From a checkpoint of a small mixture-of-experts model trained on Wikipedia.
Size: 9 layers, 18.4M parameters.
Experts: 256 experts in each of 8 layers, 32 squared leaky ReLU neurons an expert, a sigmoid router.
Below are experts of layer 3 (counted from 0) of a mixture-of-experts language model. Rows are named router (the router's row for the expert), down (a neuron's output weights, with its number) and show model dimensions 0-95. Each number is 200 + 20 x the weight over its row's rms, rounded and kept within 0 to 999.
After each expert's rows: "comes before" lists some tokens at least twice as common just after its tokens as in all text. This comes from a sample of Wikipedia text that the model never trained on. Tokens count by the router's weight.

# expert 81
router,219,205,198,199,211,199,182,187,204,218,191,174,208,216,170,164,230,221,187,235,216,210,200,230,205,231,224,178,199,186,170,190,166,205,194,190,217,214,197,189,213,228,196,222,193,223,179,249,205,208,195,168,183,220,224,176,180,210,223,214,192,206,247,184,226,201,169,201,201,239,178,221,201,213,190,189,213,236,181,203,212,212,211,171,173,213,202,230,225,202,215,225,222,212,194,240
down0,193,225,186,208,177,194,196,242,209,223,202,224,239,220,160,199,185,197,243,226,187,174,231,209,215,194,230,190,185,185,207,194,237,185,175,206,226,177,190,243,203,177,207,205,216,233,180,185,215,194,165,178,221,188,184,203,213,198,191,187,200,217,169,164,223,214,213,214,203,233,200,178,162,194,186,218,210,219,168,200,172,195,199,196,170,198,197,199,190,230,200,206,225,188,225,206
comes before: " the", " a", " his", " their", " its", " this"

# expert 243
router,184,210,174,203,208,197,199,187,220,183,188,185,190,224,208,209,218,215,186,228,206,185,227,220,186,182,238,184,191,211,194,222,164,185,168,196,204,216,188,203,221,195,209,216,174,233,203,240,220,197,220,216,181,199,242,179,210,213,203,236,223,182,234,156,220,214,170,217,190,237,208,237,205,209,228,184,231,200,207,214,202,194,184,190,196,213,228,235,214,206,194,212,247,217,180,188
down1,226,191,176,197,201,197,201,183,216,199,223,193,218,178,166,194,181,208,193,180,197,208,212,179,181,209,175,249,199,197,214,192,188,204,206,191,196,204,210,181,161,201,211,210,206,184,215,233,185,217,210,180,199,219,193,172,187,208,246,151,180,210,183,214,220,210,202,224,177,230,206,215,226,205,213,155,190,207,185,172,222,210,176,183,190,194,192,182,218,207,132,232,186,197,161,187
comes before: " the", " a", " his", " their", " this", " New"

# expert 76
router,235,218,153,159,205,187,211,168,194,180,185,179,208,190,191,194,180,168,184,215,224,203,228,178,190,195,234,201,197,186,203,201,232,164,175,181,212,202,207,179,210,177,232,216,155,209,205,203,210,218,198,223,189,186,245,187,208,239,197,186,216,171,177,190,213,218,185,202,201,200,209,189,203,183,174,203,181,216,209,175,184,176,201,177,176,207,199,166,238,195,195,209,223,192,167,217
down0,161,217,243,213,199,198,202,184,203,204,174,180,217,191,173,189,211,182,192,195,198,177,226,222,197,218,180,195,185,153,166,176,185,252,231,187,193,187,192,181,187,234,222,225,224,206,204,208,227,230,195,183,186,199,220,224,202,202,173,191,193,188,211,189,182,196,199,181,173,194,178,188,199,181,208,226,192,186,190,213,170,177,209,214,195,235,229,176,219,215,202,173,159,200,231,222
comes before: "–", " |", ",", " ", ")\n", ")"

# expert 50
router,233,177,201,217,192,186,184,194,175,203,208,187,208,226,171,166,197,197,208,234,215,220,196,228,183,239,253,178,178,185,162,173,183,226,198,192,246,217,202,172,224,215,201,202,165,227,201,234,180,192,210,203,186,220,189,202,197,212,219,230,202,187,218,200,203,187,193,199,196,216,188,205,208,221,217,166,202,244,182,181,177,200,172,163,182,215,197,208,216,206,224,212,196,213,220,219
down0,197,192,211,202,185,200,202,187,190,207,191,168,202,205,216,181,207,203,219,218,179,179,209,224,182,165,164,183,203,175,188,239,208,170,199,225,130,203,214,223,207,193,194,184,237,230,235,182,195,194,208,231,189,216,209,193,237,218,215,184,217,213,195,192,200,178,218,189,250,207,234,230,209,200,205,209,178,214,186,207,212,173,178,205,196,225,186,190,201,207,166,202,198,175,217,160
comes before: " the", " a", " his", " well", " an", "|"

# expert 110
router,234,218,161,154,206,190,204,169,187,186,180,183,195,188,192,195,172,168,182,216,218,219,226,194,190,190,230,198,198,188,196,199,228,174,170,185,201,199,200,180,207,172,239,209,151,204,191,204,207,214,193,231,193,188,236,194,203,230,192,185,238,162,179,188,215,209,190,192,197,203,203,198,199,187,176,191,170,212,194,175,169,180,192,175,169,208,199,167,232,193,193,206,224,191,177,227
down0,146,195,205,209,217,185,215,218,256,191,169,173,199,210,225,205,200,187,200,205,200,183,221,211,162,191,175,227,247,207,178,209,182,207,213,231,206,216,198,174,197,208,177,204,222,212,230,185,199,221,192,194,207,201,220,201,206,204,221,202,172,209,185,222,243,187,191,189,225,157,212,178,191,230,215,205,220,215,212,217,194,212,207,235,191,191,179,218,184,212,237,192,192,201,217,157
comes before: "–", ",", " |", ")\n", ")", "\n"

# expert 199
router,195,213,167,200,214,177,200,181,193,191,196,159,173,210,204,189,170,222,201,225,220,202,230,207,182,180,219,206,204,190,187,192,232,180,167,170,213,217,200,205,199,195,222,231,161,199,197,204,205,243,215,213,181,168,230,190,205,222,171,172,203,165,186,217,214,218,192,182,204,178,199,173,215,191,158,195,168,229,185,182,188,157,192,182,182,218,201,171,215,201,201,196,232,203,164,199
down0,193,162,214,175,229,213,238,235,224,179,211,154,203,190,193,213,231,229,189,166,214,207,205,217,177,230,198,213,189,214,193,209,218,226,191,211,199,193,204,210,244,175,197,220,180,156,233,212,189,214,180,203,182,229,217,219,209,202,198,171,232,193,200,194,189,186,197,167,183,197,194,215,205,184,196,189,183,206,197,237,205,197,183,203,152,194,183,207,176,241,211,173,199,201,201,219
comes before: " |", "–", ",", ")\n", ")", "\n"

# expert 56
router,240,202,195,211,203,197,165,198,191,197,184,175,237,202,176,199,184,195,222,228,203,238,163,209,166,218,194,248,214,213,212,210,187,211,205,174,174,180,208,165,227,223,209,195,174,183,219,206,198,224,165,196,164,179,178,221,209,226,182,183,173,188,226,204,215,178,215,226,178,197,198,200,178,150,211,209,233,216,181,199,210,218,197,180,175,196,217,198,187,217,203,223,196,198,190,187
down0,230,216,234,196,172,182,178,175,209,195,214,159,222,169,182,185,213,191,213,171,202,209,201,194,199,201,211,211,232,217,218,215,192,188,157,171,176,193,215,192,231,224,206,218,190,202,176,205,202,229,211,217,243,210,223,176,211,201,214,215,214,223,216,197,241,192,226,200,201,193,168,209,172,219,176,189,231,198,180,176,183,176,205,220,186,194,208,189,167,200,180,200,198,211,174,253
comes before: ",", ".", " and", " in", " of", " is"